Weights of a small mixture-of-experts language model, trained from scratch on English Wikipedia: width 128.
Below are experts of layer 6 (counted from 0) of a mixture-of-experts language model. Rows are named router (the router's row for the expert), up (a neuron's input weights, with its number) and show model dimensions 64-127. Each number is 50 + 15 x the weight over its row's rms, rounded and kept within 0 to 99.
After each expert's rows: a language model's description of what the expert responds to; "gets" lists some tokens that make up at least twice as much of what it gets as of all text. This comes from a sample of Wikipedia text that the model never trained on. Tokens count by the router's weight.

# expert 60
router:76 64 47 98 53 60 40 40 60 55 39 59 49 54 24 61 31 45 49 62 53 42 78 54 37 76 53 71 48 38 50 84 39 54 74 56 58 78 44 56 30 78 44 72 52 18 58 63 34 56 35 69 68 47 69 48 41 74 44 43 72 56 40 63
up0:53 36 55 31 24 35 49 56 53 55 40 32 33 58 77 56 65 40 57 16 46 53 75 46 39 56 55 44 40 38 86 46 35 46 26 38 30 64 51 66 05 43 62 74 37 09 63 37 45 42 31 50 77 35 66 51 67 55 58 60 47 54 19 59
up1:49 42 28 46 65 66 43 68 61 27 69 46 41 61 56 75 56 45 79 38 54 27 42 22 55 52 47 38 35 45 37 55 29 45 34 65 61 46 44 86 38 40 57 51 59 63 45 44 67 44 25 36 55 73 49 32 43 47 35 61 58 69 47 63
up2:85 33 40 44 63 37 18 48 68 75 51 39 55 42 47 43 54 24 46 08 64 57 72 28 49 52 58 49 51 40 54 52 52 24 70 62 53 50 38 49 55 41 39 50 52 38 35 44 34 75 72 47 31 82 39 72 78 53 65 48 71 35 46 73
up3:67 38 33 43 47 39 35 49 39 64 70 60 62 23 30 56 82 44 34 26 43 37 58 33 63 67 47 41 62 49 42 57 51 58 54 38 46 56 46 37 50 34 51 28 52 41 35 50 47 58 53 26 61 24 38 43 74 22 34 10 54 47 44 53
up4:64 43 55 54 46 81 78 51 53 46 37 31 56 38 55 44 56 79 40 31 53 53 61 54 33 27 59 71 57 35 43 51 56 48 51 37 68 43 32 15 37 69 64 62 62 54 64 51 53 14 30 82 37 30 37 55 56 68 38 38 37 34 48 60
up5:27 41 50 29 62 40 37 55 41 16 75 66 70 38 49 55 71 13 51 48 62 51 53 54 54 62 69 58 55 31 51 53 57 30 40 47 53 36 42 58 47 62 44 50 75 44 48 42 54 99 35 10 64 48 40 39 49 28 34 32 55 33 51 41
up6:43 38 29 46 48 37 49 49 45 41 12 42 07 49 54 31 66 29 50 41 50 48 59 54 31 52 62 72 62 38 54 46 45 30 27 62 36 54 68 62 48 34 39 37 43 57 60 51 69 71 59 45 40 76 59 56 54 65 73 38 69 42 81 29
up7:63 53 72 22 71 40 70 35 44 47 43 58 53 38 81 71 47 76 69 60 25 36 65 39 44 45 53 43 23 28 50 38 39 35 39 65 48 54 20 42 32 57 69 61 52 48 40 51 26 35 52 51 35 59 56 45 35 31 36 76 45 50 49 54
up8:73 68 45 64 40 66 67 60 39 61 62 35 40 59 53 57 56 70 46 45 16 40 50 21 59 16 70 46 58 59 24 38 56 56 53 62 29 32 41 71 51 52 48 63 49 51 63 39 72 36 61 35 53 66 44 51 58 65 39 65 33 45 53 59
up9:18 48 42 23 54 40 38 58 57 27 35 66 80 27 31 73 37 54 74 31 64 35 33 65 61 42 12 80 68 24 47 38 48 42 62 37 59 36 56 61 58 27 58 60 36 30 31 35 73 63 52 60 44 48 48 69 65 70 39 47 60 29 48 41
up10:63 25 21 65 60 40 39 68 35 54 42 33 49 52 46 27 42 60 51 37 64 37 70 48 58 58 58 36 71 79 57 83 23 55 43 47 57 46 60 43 44 43 47 55 39 42 32 37 56 49 45 54 82 74 43 49 56 54 37 42 52 69 34 75
up11:77 55 27 40 76 50 78 46 24 70 18 32 48 64 28 63 57 39 66 29 54 46 55 44 77 36 74 42 46 67 54 53 30 20 56 51 38 24 16 64 30 60 38 44 63 46 42 55 42 65 47 15 35 73 49 56 70 42 69 47 44 25 67 37
Of and prepositions. Mainly "of", plus relational prepositions like between, about, among, across after nouns such as one of, part of.
gets: "of ", "in ", "on ", "between ", "about ", "to "

# expert 24
router:47 63 29 30 50 54 24 54 81 33 64 44 47 56 28 44 60 61 29 34 33 76 45 45 47 68 70 21 62 23 59 58 51 65 62 47 72 64 76 34 64 45 50 71 57 44 49 37 58 42 27 62 56 44 69 43 55 39 49 46 54 63 50 48
up0:34 27 27 65 48 66 60 59 60 32 49 72 59 73 55 55 24 77 49 38 57 59 55 55 49 58 28 51 49 24 56 34 41 58 68 54 54 65 48 55 67 60 47 74 35 52 42 48 52 51 39 62 69 35 35 53 47 65 43 80 44 50 87 43
up1:57 30 67 50 67 16 65 40 31 36 52 66 71 54 46 54 44 38 33 36 47 50 26 48 58 65 66 50 62 44 28 33 66 62 82 55 45 63 50 73 47 40 52 70 56 35 59 36 73 51 36 54 42 63 41 56 46 71 30 62 52 49 50 69
up2:51 34 34 42 51 26 66 64 56 38 46 40 56 33 41 67 67 48 45 42 73 55 47 41 71 38 62 45 38 50 34 41 67 58 73 41 82 49 35 58 38 41 51 75 45 48 46 51 62 31 80 58 42 55 36 56 52 22 45 29 33 46 57 57
up3:30 88 34 57 51 65 47 56 43 46 52 46 25 11 39 36 71 42 48 68 64 59 43 52 28 14 49 30 46 17 73 41 49 40 43 66 83 58 48 57 50 41 49 44 56 33 46 64 53 39 83 55 50 46 27 52 62 34 30 44 51 51 66 73
up4:33 33 62 72 44 59 61 72 60 39 36 78 54 47 41 21 45 54 41 56 51 62 24 15 71 58 56 46 54 36 52 46 62 50 54 33 63 58 79 81 54 46 33 63 37 60 35 48 56 35 75 13 23 40 59 35 21 61 46 38 40 50 62 37
up5:44 82 55 39 62 46 68 52 63 57 75 54 75 39 42 59 50 71 44 54 23 33 56 36 31 63 33 92 53 52 55 63 63 51 45 56 60 45 32 41 46 64 63 51 72 56 00 41 59 41 37 54 46 22 80 26 63 42 44 33 57 57 33 56
up6:48 60 70 71 28 34 64 43 52 61 44 51 52 66 49 71 49 27 50 32 76 63 63 43 82 55 52 49 25 28 47 34 53 37 55 81 26 54 50 51 53 52 39 57 73 68 81 57 47 49 46 61 46 72 52 61 58 43 27 65 59 65 30 23
up7:51 63 32 56 43 58 69 57 42 53 40 69 73 45 21 22 64 49 85 41 87 61 53 59 50 45 59 29 66 72 52 64 42 45 64 47 67 82 57 68 44 43 56 67 33 70 46 40 36 43 31 76 08 76 49 34 24 46 51 76 52 41 49 48
up8:75 70 39 44 19 54 40 67 52 53 33 36 39 12 76 62 65 47 42 68 75 67 46 63 26 47 64 63 55 32 51 40 78 69 31 41 77 71 49 38 66 52 64 53 71 57 45 23 54 45 22 65 34 57 78 63 29 48 69 64 54 54 55 55
up9:54 49 48 40 09 60 50 62 71 60 27 54 48 63 41 50 32 66 51 70 77 50 59 31 41 36 57 38 72 38 38 69 47 39 45 29 55 68 32 49 60 55 42 63 73 39 71 68 50 43 66 57 50 52 47 23 72 43 46 48 42 35 56 19
up10:84 21 50 61 60 31 38 76 21 37 61 32 40 62 27 65 67 20 53 46 48 67 50 80 25 75 58 44 30 69 53 59 53 49 65 25 50 31 60 33 73 56 36 33 48 57 54 17 46 72 36 42 38 55 39 57 39 60 59 61 40 62 42 76
up11:41 68 37 67 49 48 38 36 14 56 58 75 26 48 43 52 39 38 48 44 68 44 52 32 57 11 62 40 44 68 59 74 41 62 43 40 46 65 45 73 70 32 66 48 39 39 40 67 76 63 79 18 77 34 42 27 48 36 36 20 47 35 41 50
Word-final pieces before punctuation. Last piece of a noun or year right before a comma, period or possessive, such as li-e, Men's, Women's, 1916.
gets: "e", "y", "es", "le", "one", "men"

# expert 62
router:71 47 53 66 42 50 36 42 56 42 52 64 42 57 48 55 58 34 28 76 37 63 70 71 58 36 74 65 69 67 30 54 42 27 68 50 30 72 44 52 64 40 38 85 61 18 69 54 38 46 59 40 43 65 55 41 58 64 46 46 53 64 14 76
up0:38 65 38 52 54 53 60 32 42 72 45 36 54 57 50 47 52 63 52 66 53 59 60 28 90 64 63 68 54 59 56 47 20 44 57 53 31 29 95 63 35 36 18 79 62 28 56 37 66 63 41 51 69 24 54 51 64 62 72 45 76 39 50 82
up1:28 66 44 46 54 73 51 58 14 64 55 20 56 60 37 59 45 36 69 66 51 45 70 58 59 40 52 63 47 53 42 57 62 63 54 53 52 46 81 39 39 52 55 47 69 65 31 43 21 31 48 47 56 64 61 30 55 51 58 40 75 63 69 14
up2:31 57 62 54 17 49 39 50 63 42 43 67 63 56 54 38 52 17 55 66 44 41 58 66 56 54 27 42 78 67 67 50 62 64 48 56 68 44 51 66 61 57 39 70 57 42 78 61 45 51 36 60 51 36 39 50 56 57 57 55 48 52 49 35
up3:57 60 31 52 37 49 63 59 51 41 35 43 31 69 63 61 32 42 27 46 88 53 33 54 68 52 51 48 81 70 57 31 46 51 71 51 56 61 48 33 49 53 49 56 41 39 39 61 71 35 46 32 70 54 60 45 53 47 45 02 84 58 67 11
up4:49 52 77 46 47 49 38 59 31 33 69 57 51 23 44 54 65 64 50 64 77 55 26 43 66 70 53 50 22 22 44 94 32 70 63 42 45 51 52 48 40 29 33 49 47 34 76 30 79 57 62 44 30 37 38 65 35 60 73 75 43 41 49 57
up5:56 49 58 59 63 79 57 72 34 45 68 60 44 47 66 54 74 32 65 33 46 59 56 53 64 51 35 21 41 53 46 64 55 60 34 12 49 40 51 41 28 57 48 73 30 58 22 33 39 51 57 38 51 44 65 38 63 62 21 46 54 66 38 35
up6:45 58 44 87 46 49 85 78 32 40 34 39 36 58 73 62 39 52 63 51 26 66 58 52 42 63 50 81 57 41 38 53 36 47 55 59 46 19 33 64 64 75 52 58 46 91 28 51 56 46 58 33 34 57 58 37 74 46 33 63 29 56 58 29
up7:44 39 25 33 39 23 70 49 29 36 32 25 28 70 65 51 68 51 69 65 33 33 29 56 51 52 39 50 47 42 31 31 22 69 66 46 53 28 43 42 43 89 56 60 34 70 48 32 62 45 38 63 87 51 30 38 78 50 45 52 56 27 50 69
up8:46 45 36 46 65 42 25 31 75 24 36 59 87 56 48 72 68 46 61 47 59 28 02 61 51 33 23 53 69 50 52 63 57 39 49 50 60 64 38 52 67 66 48 61 42 52 70 75 55 54 58 24 52 42 43 47 44 39 27 48 62 43 43 41
up9:61 36 39 46 44 58 36 42 48 86 28 53 57 82 40 57 42 54 45 49 47 75 76 53 38 37 51 46 62 55 31 70 57 27 72 74 40 71 29 42 63 54 63 56 55 38 52 38 27 35 42 19 42 88 24 39 52 23 64 45 60 68 53 23
up10:64 39 47 66 74 65 44 65 21 48 39 12 50 57 50 57 43 48 61 49 59 48 24 47 38 37 71 37 45 70 26 32 81 54 60 60 55 51 38 58 17 51 27 57 60 53 52 51 38 48 68 51 45 71 52 33 66 30 57 45 50 71 48 34
up11:52 59 30 84 37 50 72 68 40 65 66 60 75 69 70 39 44 51 44 32 48 48 70 74 80 70 55 49 53 53 72 47 37 39 45 66 59 67 18 50 32 67 81 23 61 58 41 52 29 73 58 34 57 63 65 51 31 34 43 51 56 42 44 44
Numbers and quantifiers. Number words, ordinals and quantifiers before nouns, such as two, first, several, many, most, same, often before years or of.
gets: "first ", "two ", "one ", "other ", "three ", "all "

# expert 41
router:61 47 56 41 37 52 47 49 50 43 62 56 46 60 52 51 70 58 35 73 32 51 82 57 23 53 61 36 31 52 26 34 22 45 65 57 25 51 28 35 71 54 31 57 59 57 50 65 33 42 68 05 39 56 36 43 64 64 41 33 35 43 38 78
up0:47 43 44 52 42 56 55 59 30 72 56 47 68 75 41 40 53 24 57 11 54 64 64 68 65 33 50 42 42 54 53 36 56 58 54 31 55 41 50 33 57 67 54 32 59 34 32 59 58 42 35 59 18 42 47 33 51 35 89 21 71 49 35 75
up1:46 35 60 46 94 28 73 39 61 70 40 66 31 58 60 56 60 40 59 53 71 34 27 43 42 45 52 59 54 43 49 24 39 59 52 61 61 70 62 21 48 43 47 53 49 51 40 42 49 39 51 72 39 39 20 45 34 74 28 42 49 51 61 18
up2:65 58 51 58 38 55 47 53 29 55 38 58 48 43 66 44 29 56 64 68 86 58 62 53 57 75 15 50 26 56 31 58 41 36 61 60 33 71 65 46 65 70 52 52 28 41 50 34 38 74 34 72 56 79 52 55 40 51 56 60 46 39 27 40
up3:53 24 51 55 30 36 35 31 25 48 64 57 41 25 56 81 46 47 54 46 27 81 53 41 32 52 56 57 49 54 22 57 51 16 44 48 30 60 53 32 45 47 64 55 59 64 48 15 63 54 53 34 34 24 48 53 55 22 57 43 44 46 40 86
up4:15 47 61 70 40 38 12 46 65 43 44 34 58 58 34 69 22 34 38 41 42 41 49 41 41 73 33 29 27 59 35 42 50 36 71 45 45 53 42 54 44 48 29 61 35 32 46 61 62 44 72 30 75 65 51 59 52 67 70 64 49 64 25 60
up5:84 33 47 35 29 64 29 60 51 56 26 52 17 37 41 50 35 40 41 49 68 41 59 55 47 48 52 69 45 45 50 71 47 57 66 56 37 58 37 58 53 52 36 18 31 42 22 53 52 65 50 50 55 54 35 59 34 45 63 50 33 48 60 70
up6:36 68 16 50 51 55 49 25 48 64 42 88 44 19 33 45 60 60 55 53 50 39 55 54 48 48 39 41 52 21 37 62 41 48 41 64 52 60 41 48 54 24 34 51 27 47 53 31 58 42 56 68 20 82 27 56 58 51 43 33 35 43 46 32
up7:53 16 50 53 58 49 62 64 55 27 36 90 43 52 79 41 42 39 34 77 45 46 40 71 45 34 44 34 36 30 66 26 48 40 59 44 44 64 59 53 44 47 63 43 56 79 50 67 15 27 50 67 45 40 45 43 30 50 69 33 36 49 45 43
up8:70 46 34 29 42 40 80 58 38 37 45 37 48 33 54 36 36 43 27 79 74 35 45 62 48 17 63 88 30 40 48 50 12 42 68 35 58 42 60 55 55 35 74 59 72 30 33 61 65 72 38 47 58 42 42 59 68 68 34 48 61 47 51 44
up9:43 51 46 43 80 46 57 70 37 51 34 46 38 45 46 47 59 58 43 47 70 50 46 60 58 36 50 47 42 48 93 34 60 35 32 51 53 58 51 32 54 28 66 63 66 55 52 64 54 10 72 63 44 36 36 74 38 69 30 38 63 43 63 36
up10:53 32 39 65 48 51 58 50 79 37 40 46 59 39 61 45 59 35 61 60 29 85 58 50 79 55 38 36 48 47 62 57 85 67 27 54 23 56 56 33 31 58 21 82 50 55 47 60 22 49 63 39 65 52 31 49 32 46 44 48 64 46 26 45
up11:74 58 23 75 64 52 47 54 37 57 40 42 37 77 68 39 41 19 69 74 65 57 43 41 35 57 43 57 61 39 54 43 61 54 41 57 69 16 46 66 32 62 60 55 84 54 53 51 40 41 61 58 90 53 60 53 46 86 77 36 50 57 55 47
Word-final digits and endings. Final pieces that close a word followed by a space, mostly last digits of years and scores, closing quotes or parentheses, such as 201-9, 190-4, anim-ated.
gets: "\" ", ") ", "ed ", "4 ", "0 ", "6 "

# expert 10
router:50 48 62 53 49 27 42 89 50 37 54 53 47 29 47 61 43 31 47 42 43 48 60 66 36 51 44 89 37 82 59 27 65 44 53 45 44 56 85 59 57 48 25 38 69 78 60 65 54 45 58 36 29 58 71 51 38 27 62 60 58 62 64 74
up0:64 41 59 31 60 28 81 42 25 51 57 64 54 54 51 36 67 57 62 44 85 20 34 79 53 29 43 28 81 47 43 47 67 49 63 41 36 50 54 24 77 28 73 61 36 38 55 61 47 56 57 44 52 43 49 49 35 42 21 49 48 63 37 38
up1:45 60 41 41 52 40 54 54 47 37 63 37 74 34 33 41 27 45 62 30 21 55 49 34 62 24 54 66 44 56 46 68 44 45 60 40 61 15 68 59 20 47 44 49 77 33 42 41 17 88 35 56 49 47 55 40 65 52 40 67 31 37 51 55
up2:28 54 62 42 51 40 47 51 41 53 74 51 68 57 43 39 51 48 58 60 18 69 39 58 64 51 53 60 54 62 69 37 39 75 61 48 62 62 43 67 63 50 54 24 91 65 32 50 61 62 54 23 51 52 63 39 55 53 25 23 42 47 78 27
up3:53 30 47 49 44 38 28 81 32 50 47 33 37 60 66 30 64 39 46 71 26 35 47 67 58 51 66 19 65 52 44 45 56 47 65 25 55 50 58 65 49 45 04 41 56 27 38 32 43 50 46 48 47 59 49 38 52 53 57 62 53 55 70 68
up4:56 78 41 65 65 55 48 57 23 38 66 78 63 45 64 31 32 38 34 32 75 46 61 46 28 57 36 76 60 50 45 56 43 52 36 50 66 40 65 61 44 28 43 49 49 62 37 43 58 44 78 65 56 29 42 50 59 69 15 66 54 69 67 58
up5:45 25 69 55 35 50 32 47 65 42 42 49 99 57 46 20 50 51 51 52 33 53 77 70 35 53 73 50 43 51 57 51 70 73 25 61 53 31 35 56 45 70 34 54 61 57 69 53 36 56 41 66 55 46 63 63 69 53 58 78 30 59 42 58
up6:50 46 61 69 63 34 30 11 40 52 65 79 52 34 63 19 79 53 65 54 62 38 49 59 23 68 58 61 70 60 60 52 35 49 43 36 46 53 70 37 59 58 32 57 21 24 38 74 44 26 51 64 39 74 33 30 36 65 54 60 59 28 54 31
up7:42 54 37 68 37 58 70 47 35 47 69 56 34 41 31 50 53 37 63 50 45 66 46 47 59 63 35 58 73 44 27 94 45 42 41 51 73 75 42 43 37 41 69 30 50 69 35 25 49 65 55 56 63 44 91 58 43 32 54 55 48 22 53 17
up8:45 58 21 61 59 63 57 56 49 45 57 45 43 54 66 65 32 65 33 56 23 51 47 59 87 28 60 33 55 64 41 40 61 65 65 34 55 59 77 30 56 47 66 69 86 25 56 67 65 71 49 47 66 24 43 39 61 35 54 66 43 70 75 48
up9:61 72 42 41 52 44 32 52 24 31 42 36 47 65 25 59 35 66 56 54 75 56 53 40 69 59 49 33 66 42 63 34 61 50 17 47 25 24 56 59 67 53 47 52 47 60 46 69 63 35 51 63 50 51 51 40 53 70 23 40 47 82 49 70
up10:28 58 52 19 23 44 75 49 34 49 69 60 68 29 49 63 44 66 44 41 44 25 63 45 83 63 78 40 44 45 51 48 53 43 58 47 24 64 51 61 68 41 52 64 49 40 53 51 55 67 43 25 47 20 49 46 56 41 23 42 66 76 31 45
up11:17 48 70 55 63 46 45 58 55 63 33 60 32 45 22 25 37 69 61 33 61 48 35 57 86 55 54 40 57 41 43 69 33 52 38 61 54 70 59 44 60 71 44 35 42 73 48 53 55 61 44 49 32 73 50 37 48 60 68 75 22 61 59 60
Capitalized word-initial fragments. First pieces of longer words, mostly capitalized after the or a list dash, such as S, Al, Tri, Sch, Col.
gets: "S", "Al", "Th", "Col", "Sch", "de"

# expert 44
router:00 78 57 56 53 65 58 37 60 65 50 72 82 72 18 52 38 57 63 63 61 37 60 50 49 38 40 41 55 47 22 40 44 32 44 38 64 48 61 49 60 56 35 44 28 60 29 62 48 70 50 53 45 59 58 46 55 54 29 41 64 47 49 47
up0:53 43 42 53 46 32 42 34 69 63 42 60 35 35 49 35 48 35 57 54 24 49 25 46 73 29 73 38 88 52 28 45 52 16 63 63 53 69 57 48 35 24 49 39 36 73 56 54 44 66 71 59 23 53 29 63 25 63 64 54 42 60 50 52
up1:24 51 31 37 30 37 71 41 71 33 40 79 76 48 58 54 59 61 54 40 56 60 50 50 15 48 60 41 73 13 72 39 44 47 64 53 59 78 60 68 37 28 57 26 61 30 48 64 67 69 51 53 56 25 49 58 56 69 51 44 59 30 71 14
up2:58 18 42 52 65 43 42 45 44 43 53 76 77 57 63 49 72 69 37 60 42 71 47 36 50 43 30 56 28 35 17 56 41 90 52 37 30 63 62 49 53 33 44 15 35 63 43 77 36 50 63 37 79 47 49 71 46 54 62 55 59 33 52 53
up3:52 34 49 40 43 63 90 51 52 46 23 54 31 13 26 50 48 60 65 37 78 43 69 61 44 31 50 61 45 70 63 52 52 58 65 58 39 72 31 65 39 58 56 28 58 50 63 37 43 20 65 48 53 56 48 65 48 39 56 47 81 56 66 35
up4:45 68 52 41 31 28 28 65 59 37 68 49 47 47 73 59 63 41 75 24 53 44 57 61 70 46 21 44 37 39 51 60 49 52 64 51 38 57 57 68 55 55 54 37 37 25 67 60 69 23 72 61 47 43 61 58 52 17 63 46 53 50 37 63
up5:35 51 56 60 29 39 31 55 49 45 41 65 53 36 73 44 69 58 50 61 61 35 39 81 47 91 32 55 50 54 55 67 79 48 30 67 43 37 82 53 41 56 47 37 66 64 23 44 57 46 53 42 69 51 45 42 35 48 73 33 81 49 52 58
up6:55 32 69 31 74 67 43 72 56 42 47 65 76 60 48 46 49 55 62 59 65 46 76 50 18 66 47 26 45 28 57 67 35 77 48 10 51 71 34 35 36 38 22 29 47 42 57 54 73 15 44 55 52 53 29 48 70 49 64 15 62 16 58 72
up7:33 14 49 65 32 84 69 79 52 76 40 23 66 40 61 65 54 40 65 87 54 47 55 50 31 50 17 52 45 35 41 54 39 39 49 56 36 49 54 68 75 70 63 54 53 26 58 33 39 49 59 54 48 40 24 53 46 50 41 32 54 36 51 59
up8:26 62 45 28 64 66 61 83 61 20 70 48 50 64 58 53 56 58 40 68 22 76 52 63 74 46 65 36 46 63 58 39 59 60 39 57 54 08 84 58 53 52 39 42 58 42 53 48 30 55 43 46 69 67 47 44 57 45 59 55 49 57 40 27
up9:66 45 58 47 70 70 66 49 41 19 70 86 52 55 65 50 43 42 57 61 51 31 77 45 54 58 46 66 10 49 54 27 36 63 40 60 42 40 37 70 51 38 80 76 51 36 68 70 44 53 36 31 23 47 49 47 80 22 68 61 40 56 50 80
up10:46 45 25 76 34 51 56 55 42 46 33 43 47 67 39 62 69 77 30 56 82 44 48 54 90 66 65 60 52 51 52 36 35 37 44 37 74 47 75 51 61 81 58 70 52 68 42 25 45 59 47 52 33 37 51 42 67 46 67 05 36 36 53 58
up11:33 94 59 57 67 71 35 50 53 48 54 40 47 56 27 29 57 78 59 53 89 48 66 44 42 40 36 48 60 42 52 36 66 52 33 78 56 66 31 68 49 27 31 47 57 82 47 34 45 55 29 66 46 47 71 39 79 33 71 56 42 44 58 45
Non-Latin characters and symbols. Single characters from Cyrillic, Greek, Chinese, Thai and Arabic script, plus math and coordinate symbols such as ≤, ″, −, °.
gets: ",", ".", "}", "/", "′", " "

# expert 13
router:55 57 47 37 47 58 34 22 58 45 47 65 24 59 27 76 44 57 44 39 29 87 57 73 19 45 41 31 64 23 46 62 15 43 52 39 74 41 92 56 44 58 68 82 30 29 54 35 37 63 59 49 28 23 55 66 43 43 47 36 31 70 51 40
up0:48 63 95 32 42 41 55 25 62 35 32 47 20 34 55 43 42 48 38 57 53 33 68 41 50 66 82 62 50 48 29 57 23 56 57 36 43 47 63 45 57 90 35 75 40 61 58 68 34 36 38 48 48 46 47 49 38 65 55 65 49 99 47 31
up1:51 40 71 45 53 57 45 17 80 81 54 64 86 46 27 40 64 66 67 22 55 41 75 60 43 40 61 44 19 55 37 41 42 43 46 60 35 52 67 49 54 27 51 39 44 53 28 47 52 61 55 57 40 55 63 41 80 43 60 47 42 30 55 37
up2:66 64 41 63 50 43 59 34 33 14 23 48 33 23 69 56 09 42 52 58 48 71 65 49 75 38 49 68 68 36 62 18 49 40 47 45 43 54 24 69 70 50 74 56 23 48 46 54 51 37 46 46 50 33 62 32 73 37 63 52 51 49 44 92
up3:32 66 63 35 54 80 58 54 68 58 83 45 32 65 33 50 47 39 72 52 62 32 54 22 30 65 69 48 39 21 34 42 22 34 62 70 58 56 48 41 52 56 41 58 50 67 37 51 24 50 47 49 54 53 38 48 08 50 35 53 37 60 86 48
up4:35 48 49 65 41 68 51 73 19 50 61 40 31 64 60 46 55 42 52 36 46 54 64 20 52 52 51 79 50 57 67 23 68 64 59 48 43 49 79 35 26 66 50 51 49 57 70 75 48 58 46 43 61 52 35 36 39 59 50 35 38 30 64 39
up5:51 67 59 51 52 55 37 34 44 55 58 64 41 66 86 42 49 24 30 54 73 55 59 50 58 39 37 14 42 18 31 41 67 54 67 33 55 42 50 72 39 46 60 70 48 37 40 66 43 43 69 21 49 48 47 62 39 59 52 50 12 52 80 51
up6:25 62 48 54 34 61 72 63 52 40 35 47 43 46 30 53 28 39 72 42 35 62 43 42 50 34 63 45 70 77 25 49 71 68 48 20 25 64 38 35 66 33 24 50 66 47 36 53 43 18 62 50 55 32 36 57 60 47 70 58 64 54 55 48
up7:42 36 60 45 72 54 22 30 67 36 38 39 19 49 47 79 57 41 30 44 31 48 59 37 59 56 62 52 51 25 75 33 37 52 32 36 17 58 56 69 38 49 64 76 53 75 26 57 25 66 45 80 61 43 44 53 20 44 79 32 40 49 64 30
up8:44 64 25 42 74 49 61 64 63 59 29 87 65 50 51 64 61 73 47 45 75 41 73 40 49 33 40 63 40 44 51 53 50 31 53 63 41 77 61 40 47 51 55 56 37 30 27 56 71 15 39 54 38 30 51 55 40 60 37 49 51 56 55 51
up9:58 49 80 40 44 38 59 44 47 35 44 53 47 27 65 65 45 72 51 65 66 51 77 53 40 38 59 58 67 61 37 38 49 86 40 34 75 64 59 71 42 43 32 49 53 47 60 68 62 40 55 66 56 15 55 56 36 26 44 61 51 99 52 38
up10:51 44 82 38 50 41 48 22 40 49 30 58 30 67 56 41 42 25 64 65 29 61 33 74 36 38 49 46 36 77 24 32 63 57 48 63 48 85 57 35 60 53 32 53 42 61 31 58 29 37 28 48 55 59 41 59 61 59 49 32 28 54 59 42
up11:43 42 72 56 45 57 51 49 47 46 31 58 50 36 63 84 37 97 63 65 51 48 43 64 51 33 61 27 57 59 48 23 33 57 23 45 50 54 60 35 33 63 67 29 42 36 74 42 53 32 29 62 61 59 43 30 93 37 64 44 28 57 43 73
Digits in numbers. Number tokens in years, scores, stats tables and match minutes, such as 2014's final 4, 39', 119.
gets: "1", "3", "2", "5", "4", "6"

# expert 58
router:43 76 40 67 49 44 61 06 75 47 36 68 56 36 36 60 45 62 47 49 37 59 56 45 50 61 24 56 61 18 47 77 52 44 54 36 55 31 91 38 64 60 63 67 38 49 56 50 45 54 73 43 54 30 33 46 35 43 39 37 41 46 44 29
up0:39 74 54 54 49 68 55 59 45 39 29 57 86 35 43 46 76 43 69 53 51 49 39 78 54 40 43 57 70 40 49 55 20 47 55 55 55 31 43 39 31 68 40 61 56 30 16 21 18 31 47 49 29 34 56 47 42 70 54 65 56 30 72 15
up1:62 17 57 67 51 47 72 55 22 68 48 69 44 45 38 56 47 51 46 50 58 67 25 66 45 37 54 60 34 40 61 49 43 52 36 23 13 68 63 58 60 50 51 59 37 56 45 40 26 22 28 72 55 25 27 39 29 63 53 50 46 51 35 58
up2:75 41 36 69 44 36 66 37 86 56 64 71 46 47 99 29 47 43 60 51 45 67 40 52 32 42 42 36 55 32 35 40 35 35 40 43 62 30 65 69 69 68 74 27 32 39 35 41 29 61 20 50 56 50 28 66 27 74 51 45 71 69 40 33
up3:44 36 61 45 54 78 43 52 87 59 38 37 39 70 68 50 70 24 45 57 37 48 40 24 56 91 41 42 48 55 46 62 59 32 66 40 48 31 45 57 27 47 55 56 44 61 44 29 49 51 23 18 66 41 44 53 57 58 38 31 38 41 59 41
up4:44 31 37 44 49 33 28 49 53 38 37 72 40 62 42 47 23 58 75 57 32 28 71 35 33 69 54 44 41 64 65 36 56 51 65 62 52 54 59 57 55 47 49 57 41 61 59 28 39 48 32 99 55 37 42 41 65 54 65 21 41 61 22 56
up5:52 58 45 56 23 54 75 32 32 25 38 33 68 32 42 44 62 49 33 35 69 32 58 61 61 32 51 39 50 57 65 78 46 55 34 42 35 43 48 72 41 46 61 41 43 27 65 53 56 20 48 44 29 42 55 11 46 34 58 56 34 52 54 45
up6:57 49 43 88 54 55 31 45 54 39 45 37 61 23 49 26 46 81 53 50 65 34 43 18 43 19 56 63 79 43 60 48 46 56 33 95 66 78 47 43 43 62 47 38 48 29 40 52 45 55 55 70 71 63 37 48 43 41 48 62 62 48 71 46
up7:26 56 12 58 55 63 47 17 28 52 32 41 38 42 60 44 57 64 44 70 36 42 42 47 40 39 73 59 61 51 74 59 46 51 49 25 62 37 59 27 87 21 59 53 43 38 25 39 15 49 82 50 61 41 52 52 59 39 55 45 52 57 54 24
up8:52 33 32 25 73 50 74 45 58 61 36 71 42 62 41 66 31 44 27 51 43 40 80 41 35 58 38 67 24 29 57 69 60 60 36 41 59 71 46 57 49 37 78 52 61 47 36 25 68 68 23 66 33 29 58 45 27 74 21 63 44 60 49 68
up9:39 36 56 57 73 65 58 52 22 63 40 57 65 70 70 56 68 53 52 32 33 36 42 63 31 44 37 72 47 10 38 48 19 60 38 52 55 65 59 65 42 58 39 37 38 63 39 63 41 66 19 35 56 43 62 54 60 48 25 38 40 69 36 81
up10:38 39 44 61 59 40 49 59 69 52 26 24 33 18 57 59 69 50 51 71 49 22 32 51 42 30 39 63 48 35 46 69 64 84 42 91 39 23 63 12 63 59 45 30 41 63 46 63 11 29 12 86 40 51 34 47 64 52 58 67 40 45 45 55
up11:43 63 61 58 15 48 64 57 41 37 54 63 71 46 92 32 60 22 34 65 67 66 31 53 66 44 35 16 40 55 80 63 48 56 38 67 47 59 69 63 38 10 46 44 52 77 42 90 66 71 49 49 56 39 48 50 37 74 39 60 47 46 47 76
Digits inside numbers. Digit pieces within decimals, coordinates, percentages, scores and statistics, such as 43.0, 9.62%, 6–2, 45°42′.
gets: "1", "3", "2", "0", "4", "6"